Below are experts of layer 4 (counted from 0) of a mixture-of-experts language model. Rows are named router (the router's row for the expert), gate (a neuron's input weights, with its number), up (a neuron's input weights, with its number), down (a neuron's output weights, with its number) and show model dimensions 0-255. Each number is 500 + 50 x the weight over its row's rms, rounded and kept within 0 to 999. Numbers have three digits each.
After each expert's rows: "comes after" lists some tokens at least twice as common just before its tokens as in all text. This comes from a sample of Wikipedia text that the model never trained on. Tokens count by the router's weight.

# expert 6
router:587519484416548440524516525482448550602464458427424400495509469464500516510548438571431428458501526526458461521569512537507507512535512551488464463495539521450488457508480473531434457512545543487540452498582480562645514387487554443487515545567538417458503548492543549466583432580443531486527404501493469497579540489578542538531426575492481516452537562590481559469407502474544494490622566514514480495499530504616474454529566501599520388495458587445492496398536540436563522479494444457387393431474422467490486438514479550572564509422522535543465471557433505470579500565412432523479556491588498476573546471487478503507527541415466519497525493439436478503439438524483473432489537558526412561491378456530554469571540463463559603503442498563450525475519491502572526467498464
gate1:453526525489536505494449458607567435524565514558428560494520442490545474466443483484469483439484518475501442452598432513362486526531474564492534408468454543502495481477488461523547537491516526567447519527499469474686463481450527497512459508520517510539564455493459522453453544468511489519388548613592638456488493499448452463444476496533401509566489446484477445473550511620425526465395512519562452498484557534534453544471521484509544534462533534507573482536547543529517585501460507499562524601501443501547527454523502466523570460557540451538452445489558468571535503572500532484490418414547573552642567474550423527594516530487473522440591444555428482522579362532494486546458509582589406442556491447529433441495505557493483539508497426495562543443563459550434473477477546
up1:481528505490595506552459463552531451568522505545464539490509417476473486518563427446371429476531468502520492464550409451291485444483485517434541467458462586485511423461532476521501579509515500508455481552488481474606470505456549486470526530562528500521594453491465544396419452510512506515453488627563560489476435501451430451474492512501385464537531453524513478445481523607509557502423518452520442481492528596485424494511487480530506508426539549500526507463530525467490540484434481468502583589464446516494529431544487451563584465519522396493484475421545496516574502530485589492514485423543584555588579527539418516544576552507539433453599466586423518531553373497532432563454453524615496484635463420518488407532517487471480532471495437531502503463537457523469450455451500
down1:481475569541511542528503486445515425500445511546556498418488396558543457481528551556478475512515428423474413429462483521540627465488550424414465574503478504550462534587430454486428518431450510488567544451431434441443475473432522520487611539575597503480556437472505493534467428483484598518560461507389470526454505539580554538566502543399486495446591488553470514523451507495457506534566501560490521568674452575491517532430445509522493478501475465556474586474391408483527520434458434443525456468547492543545485570534511523566585388448527536452493513554424522415525533520526485483567589458509520443394402418461606534452511430468531464572466520488448496492483504586541513535538514489499585505505444605489466498555500520520588457550468521505523519462492520486523537446533498
comes after: " ", " 0", " 1", " 2", ")", " 3"

# expert 34
router:608533462459528551483468534491480513548466472529491465592557502436515480519556480496490527478540513509527552548459444553481450487497520405512476529515453475427553553489512554466539462466537513542567442455523502467520462486490464521432460562610433423487480545505521458540488533507406535451449530376479463498458547465561625519470552635517502455491584626517598587476470444456631492514605506562524576489505490482509564480447437462591445441475391512510447465418436465536490433464566454472537404493544482384443510540566491563556529460496499586422507533434446583496473506428546452577503540566552501404485562502433440502498446449474445523510456460470512448457385412473436497464535570482507542446422430492483445541555450454478532443496574549462420525521434467535528411491514467
gate0:467533448489418528468627584537613445525428464440516554533583508441511424486510482473517460429525560481473416559488520443517626464593508531432551458416418521504573496496451513488496512442539542491515422475509522585551562529584450630490546457479491535350482540455544476455475502555472525549487502464557467517529402578517450486418482512518511475491534507536498539568449430410561531523460614638447398503488434474490511470480530567567533553526401429510479468492508569428520443506537496538514446518516552410533551470563421499481473585430520534573526514528393482476543551500495526480487521452507476507447564545455488502417471553524474497509589594518460469437461533498515510464473445552616531481513547419524543490527452501516588598427522529515485444476484453502485548607517520
up0:514545512575546532452583564518501563515505568524529554533491446521550429394495590489522473455499399608464551580560543473475550431511519470451479517455481449493460464517492531542510453440424514452464498563469469473461505551465504564553601604496519472458561422497374498556491509442533453527493449582438454445550519494434525501615492560512512483582487513488487517440540469567538383472474577538477459501535558566450553464429425406528506483489416520534494394495526470454524454424585446539515598516515565515640566343487429419500453496453521430522527527482494392452556627528469496517498512452507542508505487563533561474408547578553490465542598524530534515416536455476523519543443480484545409477476537552537551443496463584516447499566493449510474491488517454467504454467505573
down0:464559455474492540430568489528614573557572545540447536466505475547567527449492593466587441472467415547474514593526588573557526516524486451539535466462528460528504432444495567533477476455468510469463556527491424557528475568501455510584564576461478470529509513440438463566547528467539525524448450453405455506534563431479538407464415615562544501565500488438421480517533461445497502542513490524511502492506495541420508525476449448501521514546440401566540451593504488461508477485498476523505528537457625507562538414472427436466505484447519430549525482470535480505553597551403515468523553516594590472493540465462633526473417609519538613544520561484521535448526452388447464561534431482524454498508571438525433503504533588490509483620465504547454446580531465577531483595562493
comes after: " of", " in", " to", " for", " on", " with"

# expert 20
router:518611484457511515514531468522446544481509451444531446476537501498400458409547517572593463457400506391514457496421405561531507461423526444472376554481488515441462602555485500510500522462555474570435460471535535495541573551480492438407527549620565453497554525568499518540522515507453520394452445393598524503542551453606504456538583536485516522516581572502507538432455428433553540513497467453512601404463563493488524399335529498550462419488463522421476476509496528518435522486574468460428448454502496523472509465458504535564497518502452505443526555470427570504497399459497475464551508584504534423470530581499397505482476469467483523491494501510550446423446443454400491529517491552540525571452423463501464524482438495459480432516513539562510571554537470539443434563472537
gate0:485516479503445519634437525450360529551578465476486521534551554436473506451445516504562501426600535498506518430563463571505507533405470430478527492439542514510454497552449514535500597504436452492461438513541402550486477546488488505558504526566451461440610509599468474535584515387491515454387420482549505480436561549530472487465550569501460428510541518408579561497492490520431434501557547485571475552444461501512445436470525475497422509494458475509485502451519508475576463498519420605451502478490467548498564449382548540536533565532485522364484489495531436510504482472460441501485535569477445434487445530445472474536522538470465505591558478488415473516498492516518573449647522418603581532580570482521572552502478407479339478532497549423492539472543509500522502450499464
up0:431509553483488560431459598506585505460494524547531580401531449417433468516511617496583461508518466528477498535517505417543470499458587560409534484503524457488472405386516478471549511499496484476511464398499482508508371565541493467460405555562520518513447486514486520501516475521548479521634519523517567575591520449482562474632483503437440434557460534505497501560589518444464412526517488484532508487459515504424600531559541438526378655482472563542519477533525489604465509455538485535433560559553433587492510507501521543501444544482494478521491464470509434504508427498490551454451428542558504437467529440573605500523427515483497540613472492507595546571479565502482480529440529444563479614414479510490443533431474545462384529478519569458499556480516468429479486493478521
down0:489523529631523485489488528459453499402424494445519447528463489621386502524471471520522545500508577527498486547517495494509443467469521557500481463592449479476561491445513419532473563415490495517421588470465564530500470455432544475559428516403485437559467475553531533542494493572495438446489478517546555570479533521450553506477564496475505584434470553578517528514462509521526367542400554517466490471378509505564495512473470525443462562475506521384498488449505520506628513453489543484504516449599467482513426537504402649459376552523520433558459514464473462506476514535495489494564615396475497581523485621505426487560539455486478427484617537433571515539514460583533497514437509531442510542497398406534426484533615481509485525502532557496542523505519523465469480612498513
comes after: " a", " the", " and", " of", " to", " for"

# expert 88
router:582531473480475468463574460492411547578429467364466334546509500506425519481509413586513471411478550500486436579540502563512520509459432492440494488524504529429504501415502436480465393504573478492534454451515617531569560445484524421520496489611456386422517501516466536490597481570430508462486463468532383523587441531506461517598410516462512422433514512496530523450406471509553511451593536530556506480487482479664453471463532514553499427493459568424426446480559532470476510478534494455416459442515413527471498489447523500515532468515465549523503490548363544481560479452484487608418540492489557438537525483441449498502524516544400500472517501489442512495478451531449500470515511554546456546498422500501568503531423434512484558502519513522466642482548477510519535495514446
gate0:458505510474519619592536492521560562505492543542651528458493440527526502523523463538425584441547458431480452553434581525482492524496479448589527457521474444554570487432490537443461489509493572558416445515510397505578537395583532600482582459527457533543512567515543436487462495478493434471529521552503486463426392512413612521497541552570516484501486468639515600474477520506489480501411529510490442477510552500457481497513505541483479562464515474512565527536434497551603504466481412437530438441479561514446421499486572622620494614481549471439511505508505484446540582450479531516498520441583458557548562522546564521592525523474485525528420490500519474456516428551504404551502535519439390482587566439520509462550487472440450548546446573474572537545544492556443484522480507
up0:488495492478495464452454472519462502388459529466426445479604539461573483465432464433557524469555478484496518417477473481501551565529526483490517523484469430567454483545407447487586558541559505560523478508596465593378454569507540355608416470500487560547478496531500527524525571474460539484539450515452475499413614443477567485530504561493485573456513585520429487501606518451548589565434488512476466459502486503514499463513462521588527450495481519446621479391467485522537570555435461406501568569470554456551400537559533522516455487428418496557577518471486523495463482534586394556484463538466504588520552557481480490521506495510646485503425514439545420524486562480530498446502477544506648473462480453472495566555553516519536454512427415476476466528459418487577522462481524
down0:473552505481565512514511526498536481562482454562572524524580516533465472567515471491593486515466522468508525553452519448447490493544499531429488422479546453400552502482478592491443547540460547562405511540511434495493540566606439473541496533544411519479452514559531484469447580540481474415431569533541550519343381478534497500563492455577528546461513454583548496432631463536431450499449480476518567516498556468343602537502545548434470472447421563481531541468571508477505448469497535424525524493502436513559487475495469598479437559488525470534545518406523526477473595437391570461560509489579463499502627528580521489506508434544483535486512533501626495431496515507475407505416502474422444551477545479571443437498464604533544517534469535575459440587531432528514458476507493
comes after: " ", " 0", " 1", " —", " 2", " 3"

# expert 19
router:527514533469515560571512456517468517502579475515580447497525637502472471402484517466553498523351531437514530524539379597551554508421390521419436521520551570503539496486563517437527469491450533459468467515500531609547460531428507529444477474582443542459539515465460544561578506500501600463448498505575494473595538481587532445512508514452451483504527516567487465455423471425602554407608483511540529412431509514500482402465485513452448441493477473431398512579512506511528498481547495584397446494548446485404497588453475517541520505425554490547505492422472515551525425458386452464489481552543467512465554553464447531462394491509493433519475440554500427508496544569443497485535474541531562552453503486483540422509482498444536445533500565580480557667539504492542495451484524
gate0:589506467547513454545550544485536535570502581509460529444543495513471483460486603606478446578524466494520509474521558448413412396617510490413517460519498536538469466575527556515492467561492529365486498522501494436492514590503496502536477452474536584479516475493526381478521513549587440512470385521479461467561514513498446462574525554538513462512458539498494563455532510530417490498445472547536533450487567452501583521550485487530572457574525490633319536502680512554515572504510552430474455459442477571503491548495489437468464458453510481579416514446547464509511459488385540602377411482518510461501457435504394458491467438502474443506506505554421533516487538551514481499550504557515444483390475498512587517457484436551512472538486488503435429464545445480552467492505572
up0:534462515550546417535570517528482530490459502502507498444522530519463538512453550541553502533478568508422451491549413459488466474476631535432485433553574522455487535471498481404458492442447484485437416416534450477434511569455573510356546502500505484479482522488452487564548383570568450464518428434424543517498433504528488448489502543501426460574519397490554528503493494563440576493574496460482541501434447552478519526451555533632507531570523453563428505573566487489449547488547544419553472513491536540462486423530469449524508411506468541581539539527478453484530458476540488517523442443617655518482447494591417507405527566541439465483516608517535476408478473371470469512463463568513550471495441525402609434433528435534564474506510541473419445529515455556500510445544505
down0:432415516500558476527481497542433506512500539464492507391443530438522452513550534403514400570467399421544482570555460527506522580496465474596570525555569447431486531508458542435464511476441458435485562496482465482524524403537408528453525498448440465460548474516464615491482483496537637505489617474482554458415490611494476541507567472434423492488529575469523485537525543537594463511471565537535441346534399466451474570432522416514570511534645494587493478483508524519499514529521515465487452515512506530591551487514575473419585460475542557441528560490440433514589438504502606534461497562481548541546458548544504535500509463526481486437486512428551507605471488570479510514516521443461499497474552569576459546495528498553482556483575539527423531393441571574504457514483504
comes after: " was", " is", " to", " are", " a", " were"

# expert 3
router:558517516512530450499530522528492611606470487446498420485536449453464541545545495566441450456503524531470438547544512514491484508526530509509418458509514532518545477472480490464422441476537519523524412509611537500601477397478537501468516529545498444422549583473543492484561447621441571470505456453460425519569523498520555540497530583540465547470534546599552572435419469478535572514565542507465489523520480546573477465501528484641514425468463597417506506503503494445582558479533463476377367390507441423459437469568492530551530523430530547497457443499457563481586530536321500482470559474589497482526534456483498428561546479455421462481474491514427489454440464560468482472491537570521506568519422435513527416588523455495562610473444519600458508533509448500562547494462475
gate1:506434423448457505473533509469524431502598493560519553566478507555471489492436561536483500487525441570502522471563561434516562540453560470499486482559386436534500585509507454396402400554469503466493516561586476461559594517538540624490567536487528617572482459527562504490511477523604517382494506489529493430540401510456510525431543414444560473576548424476486462662517549554531497532514429537450544526525485512439445525472510482514542570462547464492464541463491514470556499501500515623521519460481513490504361477531498561560534514522443457439522458532549546494438436503452445579530533450547475454497487464573481490625443525566595531520512504514593517486492519516515542489469559554521480518509504517409485508480444532502527589389590524466630533466506540595476491505404559
up1:537565584479615475525441465465457457526500463419537447446490468483537502525517476504556506477457546420464505552460440573495454489508507485439546547447511494511466443480480515643606598445501449569419525521408495503533426536456514429545515561485516491476516513514472452532488574502499460627518542502506518533386613463578504510630519526522469516497562563452502516340520495483493513467438602515599471507499489450562530475526502540462430420493448464566523467527514441551395504476520459426497483566466499528432622483477541520410482451474483549541552526400523431522565594461502521424462445466477518494457442529405507577419498490471435449472458508599447463517484491485515517574499502419537522408496497509585477480494579537499425458605406503496483451423492456428514457485582447
down1:523460453541566565427592487569470495436539539483417527484531541409491510568434525400573491517479504488546549538483436436519464603520515526530465452569459506471483458405529464495431445565423480461541506496550545522546491563475416505532462527476523569503491555506545411460501430517427535450504475593640472416509520568476436578510507466541588405528560501533550442538455495386555478521517479413482481487516464462438530508557486564491520566559520530500477525482494449597433544473569485480546610551472413456517473522433506471533423467595509454510420427467350535401536455501503405534461519501564405453512466515475473559595427500536494494531558592550565524435634614539552487527472515507520526544545554496477522456438512511498500514488536578454524523502546485538581471427481512
comes after: " ", "\n", " 0", " 1", ")", " 2"

# expert 30
router:562466503466475502549515560492450525594455484525476417461502568463522596472496422489589566414553501513560513559589454593587395537489476476463571548490478480422604475507536540479491557510504468438510509412589598507542444456463530491482519502559538501436590536514472456421462478496420522510478513424554457479480452479543492497548441529502484462445491469575552405418423548594491539386531552472486477531448569514546564496521403488525487383577439519520492546467526540522440454563539538544454460481467490524472563534547511495553448431578583447467505482437445409589540499525347475485520473473513553453543448563446496503500570416526417463493465481578468492393464458523498547407455520459529413439438448463486610486539439472454513480523532511603506451493516494544431495495502417
gate0:484489512663520563521475546501468484435505510588482505503520513436523506550586577480504460496501523473497486554594525516526476465444526512535602568501507507502554458556504641469444525484583456458519475431500560422534496463532542407476569485467488554457597482496511446468513507527475467606497495529413524475486510541499497495664484456510529494567478454526472506549463538526576476364587511507539514490455528598459455505513405471471457444613522428528530539515497476559527567396493487495548533525456475567585585473387414485616474529449462452485501450491559491498530414560503495467537366483538461516460511538472511517502477484504541466471472541419516538454513521549491546608585542430494401470429514521516547506546478510477394496503601532490444397613499463493531606426542515
up0:490469471459516460450511499470576533446547523460477483570550471468516536485448457485466485406556472521450504527400457510486487495558472434567517358507552488456411439427471432486538537460455513506535547568521460506505506523549452557512507561477449461534484420408504494503514445465496584477437507436567389534532423580535540561396487534488530503473545535473507508523496464423454514566393477541465397496498432470545611493539566536581530525457563551422507493567507458513502432461484512456540460504481459480429430489487598494409550482559542597453474536486525538535452469416509523530491649560448483395538434536469494481465471578442470492558524433452494566520555551385456475373490431526470582500590501468523432480515587516521535516389431575509581516510567532524503482545366507
down0:503520514530439409509559470587464495450563479397525514510535564508486478494492569548480475464434472467491541424411523471482536553472531537457515534595427470545521485558493488443470494485514451563495451466549531527473454486547358446455581489568486466516455597504509585484471597500524492455617509418556521493523565525554435503464407549465532520490493494532428551497469493512521591519562425420641563436385496543470490480517500498520458505482592502522456496490490552483501496534574578425496521564498454519482538618516343493618558534532479514566524537516514524490556378523540512587495551448470432524488511486383484550494479449507527590531473507579483434449380508593508517519531431492447510490507449476415444472432504439470501459544571471497480447536398501450471475426569599
comes after: "\n", " on", "In", " March", " January", " November"

# expert 109
router:463554486523467486513584513479463490574479475487481479476558524456513419474494430570552577502532458521563531498575539481456543524444549371445481577470473498557597506531501422510452460463537457502525417514567481458539405504527536532414504583459551533449491541448515516549578524525444550473444404533464461540495488575524636471482582557564444514439489517492497574502531515524505465422578623537482533474420539534556557402499473484482403489495363478500459518432477500581480571530576453461486487530559499414421526505521455499548491460476475479526553578448435489509577608503387428463535480411552500523459519478511522483426481514505412481421407469576476486459418446620419596540449497407539491495516514495541478460516463543381548499562419540575535488536474490508501442527462471
gate0:445468553360484494448555467505441471499495489515523484573501453478566541452405443485520517501559550485489534522475493529516471502551474543574509437526440535529501572507502557536549541469540392493495422593603454454514491479474512577497445490432531488490414568452406508499460528476552447546523506602519416436487541540453491493438509401562553511390481583603635424417534475496428516623364426528498485440467518490487523496526482506532482518500507493437470554463447394488497472511546449449460463479437510573595367534542516495504564531398504509543494533535583480555489489499482573544453468501539479537710504472491513456592489522528629487497430450551440548500503395483484535567519512561490508528506476502506471452481494475467555477540504458537538514451546468457445415461493487
up0:528416558520531533568525603492452523462520541496487459398527486480455533492506519471435469487482429435457488540450463498440415514461550490416540483423500405491465381451491533549506528531509504503462502510486533486473495574522520547433472498464491560524577543546518448534472522563543459483513450349407549542483460447666569553478466510449503530529557532451484510440431481510540475437384616528594505479513482593604510442531449470440476489581478430516415539621569522506440584473505480478540517412459585466449506475531434523514457478512560543537474509470512473511542458401470483536491480437506529414430540516388541521507449453568469543628507510552592446525444572469460443513513447510420580535467515454570523532509573565444471455490532518496431420563490501525580465436423505
down0:543651455493522409542468549535496588435480572484513462427487498507454471484595418506551482448418555527581497565485431535490463434431434495448548445540518485474521492523517506551475554524467541451556599504481497470521498401532474433526526449460389496484553469455502582443454458459513510581526551493466417523460454574520376479543502443545540503410435511544557514477524515530611515550510474539497474455474427511604544546493521485419574525513539475443523422453452601471482575453449477491567442483480401655532483440565455421573463435461478539509547430472511454473565472564472520572457538638484457513513493543561459421537520507520487453504477488573523499491489451455565530514437461472457516468473531520536512482588495414516486483511558623604542496485500437507401420526502439
comes after: "\n", "|", " in", "-", "In", " In"

# expert 45
router:601546467478526538455503500505492500559457451554446471574508556443504439527603452493526563445546526450608551569440470533509526547496491428504506493500469486464527546515525480462511493535533461547517430510512571512543402498445401498424450567540451500498505530554563527531519543489418547476511518421520493521456541479580618490557523594545485502456550570489583578455473406436647463495674569491470559489481490475524549481462455481548466443454375522491385599470425452563538475531533539418518456478543494408460513586522557516553535480489529575438509546437426561485466506445518443559579499550552442402471522521442442488471487464492455553516419407479498469462411447480471495386549545483506576425455448490487468574500535433484492467531524525491421536490415441503488414495541499
gate0:571536541584443521443449507536486437518502496504567544619509438426425420474579520512580465506478427506505563624628539536529489475441442537491550375471504545503460506495496471531632446503485488559491467546513566543506453524520500550514464515507489516522475521518476519574483498537535484531411469572538489494410487507485367475473398464562522446545480571480516514450503470523593452535547532506569533366594481482531510572494557478493484409474565530529512536478481545463553453438518393456498477402509538486520630533451450524560465548485543598509488476412462479381516421518464414476398544533435466456488524482436445504446517505562487534536526488507509512452576525425503496576543454478465421500446575451502629510535537478444475477585547498463504517515497441566480375565464506
up0:497456435537462456466484507549487543364415514454544512416445459541436461472407499449543415475551499423507534515443530503529478457461590538470479599488466545580536549461529505514540478473536526481454459458432476375429462486519537569394428468534469455512533413553455446484543534441492419517469492493436482508455468535526485539543571479356460502497583494568489490424429461496508507483428468497452563544479535587528438502416564579529453616585453494409510450540453457587507473429550617478442497565558522487545501433546569561521525482439519498492565502522512440479540462480538440493579524421486504481481535671538411489572487527440463506468536615581630499564487455530545560503455517549478513517526492487476453438485510509486548536479531389448485460511456539571514531471488523
down0:485454479490565431489507445477473514543572533457537476535563489455539593516515492479529507531556619499554483584490547505523527504535489482448518503481590525431442454350481466469524483482600452524551462499449524436444403492537492427469480532554486509598499490500616580563495417508492505420470537544634555438472543483490460514414465444572535460471486426556495528517512464498537397463587552642487424434500513424525479538528474424500527495568531604497468475509493469585545554536457493547502453490414512412479492479444598448517568439526564498532409497545442495433468450565495379492537520509445486452519452548553472507535585521420465446571508523546443488566481521510443419623489495475519446605537477444577458579555477525590540411482560499482481524487588528454494507546468502
comes after: " of", " in", " for", " to", " as", " with"

# expert 82
router:635531458488531485378580543433448526608440472436475379539480482477407581475520454606484481395462451503500439564544526528590421547423493508488499465513509494435518517481475412469449427534601493502541486476580562556596465390440513425518495536595526430455475528486503489481602471580491485469539434488486412456553414489448494486566416530491529444425500482534535607532387487478499504475574579540524472475475511478555459428498556594600487457542429546441428531478587525465515529504505514504431474382447454463483432502499448518487526459539550539531552467502409487467576465497441500567380556485541492448579486501481447465489498550478409511534511477434448490407477476551465473446511530534544456508475439492518550558564485456527513544518463522519437594485511500487495504459489456
gate0:474475476479460480510513536537526589440486418512494471482517466391505530563419535421489463514540530421438466480435505476545457422443513450486492470431454478577541503431412532403468454496612516517453573528537449524490468507631501527392502538605487464541536460446458545498610449460490511380505568418490487444462478495577551516494456608451493465534596551591513539444537489465512515506532527513390498482414479530523460436516514492448404574574533498444582459441501519527533430528490427551470440525501559398359495441509613511610586525479529542543484492458494518457537536487407453516567522614562506459494503566543558470487543509474477471568529418462555485482440530536389479497489594515501529486528493494547499487518551471520474547506409531579491446563481388519496510527516464
up0:446485437447509430487478540531496555447507500484538549539524507405503547529409542429465417480534544395443496495462508462512449386471536471503514464463441486597543505426391526484500459499642468517451617501521375553492506505613475548444519584540516458588495451439451540502567415503475493454510554419477434458457513475574555538482499565494540484486583528546573539453551449485489553509506490563445504444467458525488465436559543467457421591544568460424522425434502486536445478495498428507478435518526582395342470415506594535590562514473474488569546462512521501489583532521460478460534523637539529464495487598546543476458540494502567504541522471482514459549487501470398466504454582556528552492517538514468529513445564496520482514509387502616537454542510437524495561536533512
down0:477464590549533481502487562427516490515587550482473472459475412507477465538489405448546535576436595516416519430461494506507462487522469548557452556516495460492529553476608555505441587470413487430375477453435556546564578470526531487558497566521498470471498572530487514471555495458484474527545462431468429567429515449513451454520500454485561576558591446442455540423467557628400467524483479588524534501560636572465454602521475524543495468419547508542504538560458529547544484462416572596533533442489517595507513475488468572450510502470452599561452518444551471470491478424445505494457514425561515558508543368536491429486463523470470571449479520456468557420458513503573511478448507479465476379480563436465454579493488587506448594517476506470518560507443501455447450561452515
comes after: " ", " 0", " 1", " —", " 2", " 3"

# expert 4
router:531503562492572466479535522527548585582455467442481451526505476453422489503563483582465456445523551535494446529513522523550515564522495496467450472555484482490537395441500536467412462498493503452526442488571534525586480421497535515482494532620548491423567586484587510525543459550420565506510473467447397538556528505548553490464464546506500493506507531573521589466433490475560511471612598529505518530496453539616534382512504550585488423519401553454501487517516533457572537483529499478367401403474434422493461482505435555568567532453533519475461467517458556479566546525311431494451520479574518521458515507443499468530553514435408457465478507464436473429425439551519507400569523566512487527436377458521543475577463477500491581494422536566409517484513507565527523533463489
gate0:435540532545506498519477521456505509468494444631470409487515591481432491580549505531450523494488507610532452511488518505505475422498462507532546587505567522465554514504580520530507479561533499437546456483449532524505452515461478497472579424496544529465448473483547467482542514467434588498463549479488550547513529537466377482485508460544531451535480473536509586518421476368519422488645494467519499484436427512485529489483514404469547393537464484461536488536505480425435472531534544461564549479500395562564604552449458444530469566496553490442523429444528507471512450536522642552568460552467453454456446458578464457467526437411491496490490512464451616520460487490591501435514565371579528574399523505495553457525422455490434543430562564575407459433435479406429477455562454
up0:530439492412447549498574420489513397526469526443578583554503468538558456454504507474505442538552494486523537516526478470443467591520551399453535463507469475514479446471358518504499466521497435564442610564493526492554472506423472468564393549475441568519470508528453505549489456516560436469555482485496422455373515502510588541507529486476451445463514457505544554497552551578454533447356558483458431505499518450446477434503500510529544521378555483576443576499567505591525489506457501547502468608481575471434467502554576545528497459507410507509495519512487436547505549493499389403427509438566498500501531507396472489553502572555509530509439478495538396449589583586474485451568478482429518482568511512464464512446542547507482537596414378493584509561577517528497496559551555
down0:557471470435527419514487584467543448513463421552494526463553504540503480570518532483488426523514509533447501493450558517580491559483435474588606518498446547457547445556549424550532515484505495514468490497435567507424534473517495511562568500525493428464486541497492581488534482524514506551478539435508408528470527502488543562532453478381551464441401544496481499520573573508482596464534550433467541472504523404506456486454534439586441570484451419479405565502486493492536558469494581558509471446507502634451524482609478423462568470427477536552534455547492550522483439405425574613408516442438510472483431506425524514467518435500589511404438481528600480489478550461603572473418480509486564441626506481590497543458524510557510453563471540581444563483460615547507531478595447
comes after: " ", "\n", " 0", " 1", ")", " 2"

# expert 25
router:489476538384464586486511566542457470585494478478566373431466537445585534417488408569539530490485494543540537478521499559606457473419490425469565522522504475408595428567521464508504456463517504480511470449629506456531470360381468490426519543563514419412569528562451543497498427469464558529456512409522486520462467422500535440528445575503484489442495529607559448436473568535530516411504518519549504486459558545571549480478493518540453496555420468511418595469516496526516531496548526535472458490538500506456548521601582462544562479522524530501529486506417480485532502454362552498505453522505510470552440555479508546436532428475426491581521461495502456486467452542455568433537494477533483405414454498489606527535509428445495454531504521662520484500502536527509472468539403
gate0:526418485369525589527492456488428412537523532536504455441470489328477520501464470547482462484530510469488414441443530519523406491567434477457509452510471566462491500456417456486496539542612503451549597623505489509514493500454487432530507487535515506429502509553447439438540461546490522536440595470496539430397494392545535565438540497561493520362464484464535547476424514479512617570514427513546502529529500494527449487531414509363517447436493591530515501425459507478580476588495438542474491565554504453464612512522473436483424495564521402506473556458413451457484579477525478534449614481482455540450467493425416526537469460492532519537496460500470468519538500473467427444515466545543503547557470496477590576502482533489526526468424507491673494446491518519531507493497443
up0:492458518613568429506518614537583493430451497580478545600569512486482496480494494434486564518473513467493459477558489454540575498447544599499531457489567514553459573519517515429460562505448453560415524427549441509492436535538393474447476460498417560523498536447477475503501543457453486483562433537526485548523473487368441460525442426499552480642547501512585469562489502473486615521457506420398547479529463471460541401541543449546532501410468564472442573525525431503391432399538475514547492488503510481560419528370463438506496474489446593517501503523522511543560409547476481509435370495504498475557484531603497494540434530556536443464506527481452513473466552435501498549523510528447480487452477514506443414515450488571476523583462621483381419507512453535469500547505457
down0:499537553400533488486473502521469549516530520481540481536535648465609508469535473505565462523459401500586510419507530508569547464585502448498547534466542498514453461478521504451539543515505488461490549590543499565375492439475524506458512491631438342545521441547517511516632459508547549458538599550558533476556462538501488515517435531522581512441479528520481420528385458478453529470496509424559435576504571429469488559496469563530523461541438494444522504509446468465571618512482405523439548521486447509522565513562523393377458470481451502598494476436465546528390497483530450512449522549524436419466398520443537496459514454521444441484568475571499565532464501454455464487537562526529491540489558520492484518489486529435493426506440521493439473520622456604441582522581480
comes after: " |", "\n", "\n ", " on", " March", " January"

# expert 104
router:437533533510483472567545455366420538572420455533548493512532490440494491511476527615515567440475533464489476479516542558460475427503517430521512547465458505536597538464530531506516451488457512482418421533504523429517395411490502523390482532483529510377550551519501548510459525523480600501452421435468486546472475527581607466505544508552506583489529550544514581497525579534529513478534560622538498516466508516527572421416502515534528533580426509550569526546454612595568489492536448466475465384555491475496524525562494582536491461324558506544542565381483468526494541500424470520485532501539505538500487489480552509499433433543433483429459511492494467442476535582582516465456507476516516468506493415561511456549448507420513543482461531587532446551395393530517390526452437
gate0:510534510540517446541507471572494418622558577540521587510521438522452459438436527595465611488554445486515472490544537494523542489498507525411478593592489512469448522522352508515506443421594513543559487450454528478500436444537557437472538616507538553494539467534504433485547605537589554465483510479534530499478435461445554392465603571466436500494567522385565511507552519578448563481491507557592459462515548453499482542531566457458538431528470516481491599503554451529514363561471523503495445564493513552526458477541464548628469511460535385506539601422502510493488491438492477442509436514462400449457560502458477507559557479544513518477490445531459437461486533456514460522488466563562512559574511578516488517463569492453492542485452555410535514397450463473503463500403555
up0:501547531496482488441499617450480564405438449525539446395463547482485540519459536374514454525540532556500494544460423498499555518453494484584522486470504548582468475523608516451517537518468574590465477566490435444457505594516542480584515508512455497535442550428517504552435493482490551485450565481543525564481499568516500519562445414497489503553486448583384450594476427469519390540510487528425439527548533474527441541500453582523549496447536520443577356533526560460413564510582484559506551519543459530496521508480511510324523440483477642462429527561498473529460511526538519538488543474519579503452380492507560469457483533516526494465515487458513494630523497515489603465511560524446512476399517437485437429429410489478479476519515453482415399494613477503519496535490475
down0:561500471538479512538580439521443428592611468435604478488476423513526495397485450422433481538455448455533463398470552595525524524485479461515553519616441526454524567487506491482526362581519462461548481491532534506474473500499504498500438567431446525471499466566519575551569489518522437509494530493480478477566406433450512477477575454504441565453492490489511508438462558580311535460424484556476472504550547551509618572567467455529442511493474485458426423434546476458572429524397564539515455468469489552489497541559519508510528468476490485498439519569485418397518502493459456508492538547553461517593557500405331497486470511430570442582550549528574540432545485547504517516473540496470536564463481438525490551595530481502549531448593502501539471563469540554500449515488538
comes after: "\n", "|", "-", "\n ", "In", " In"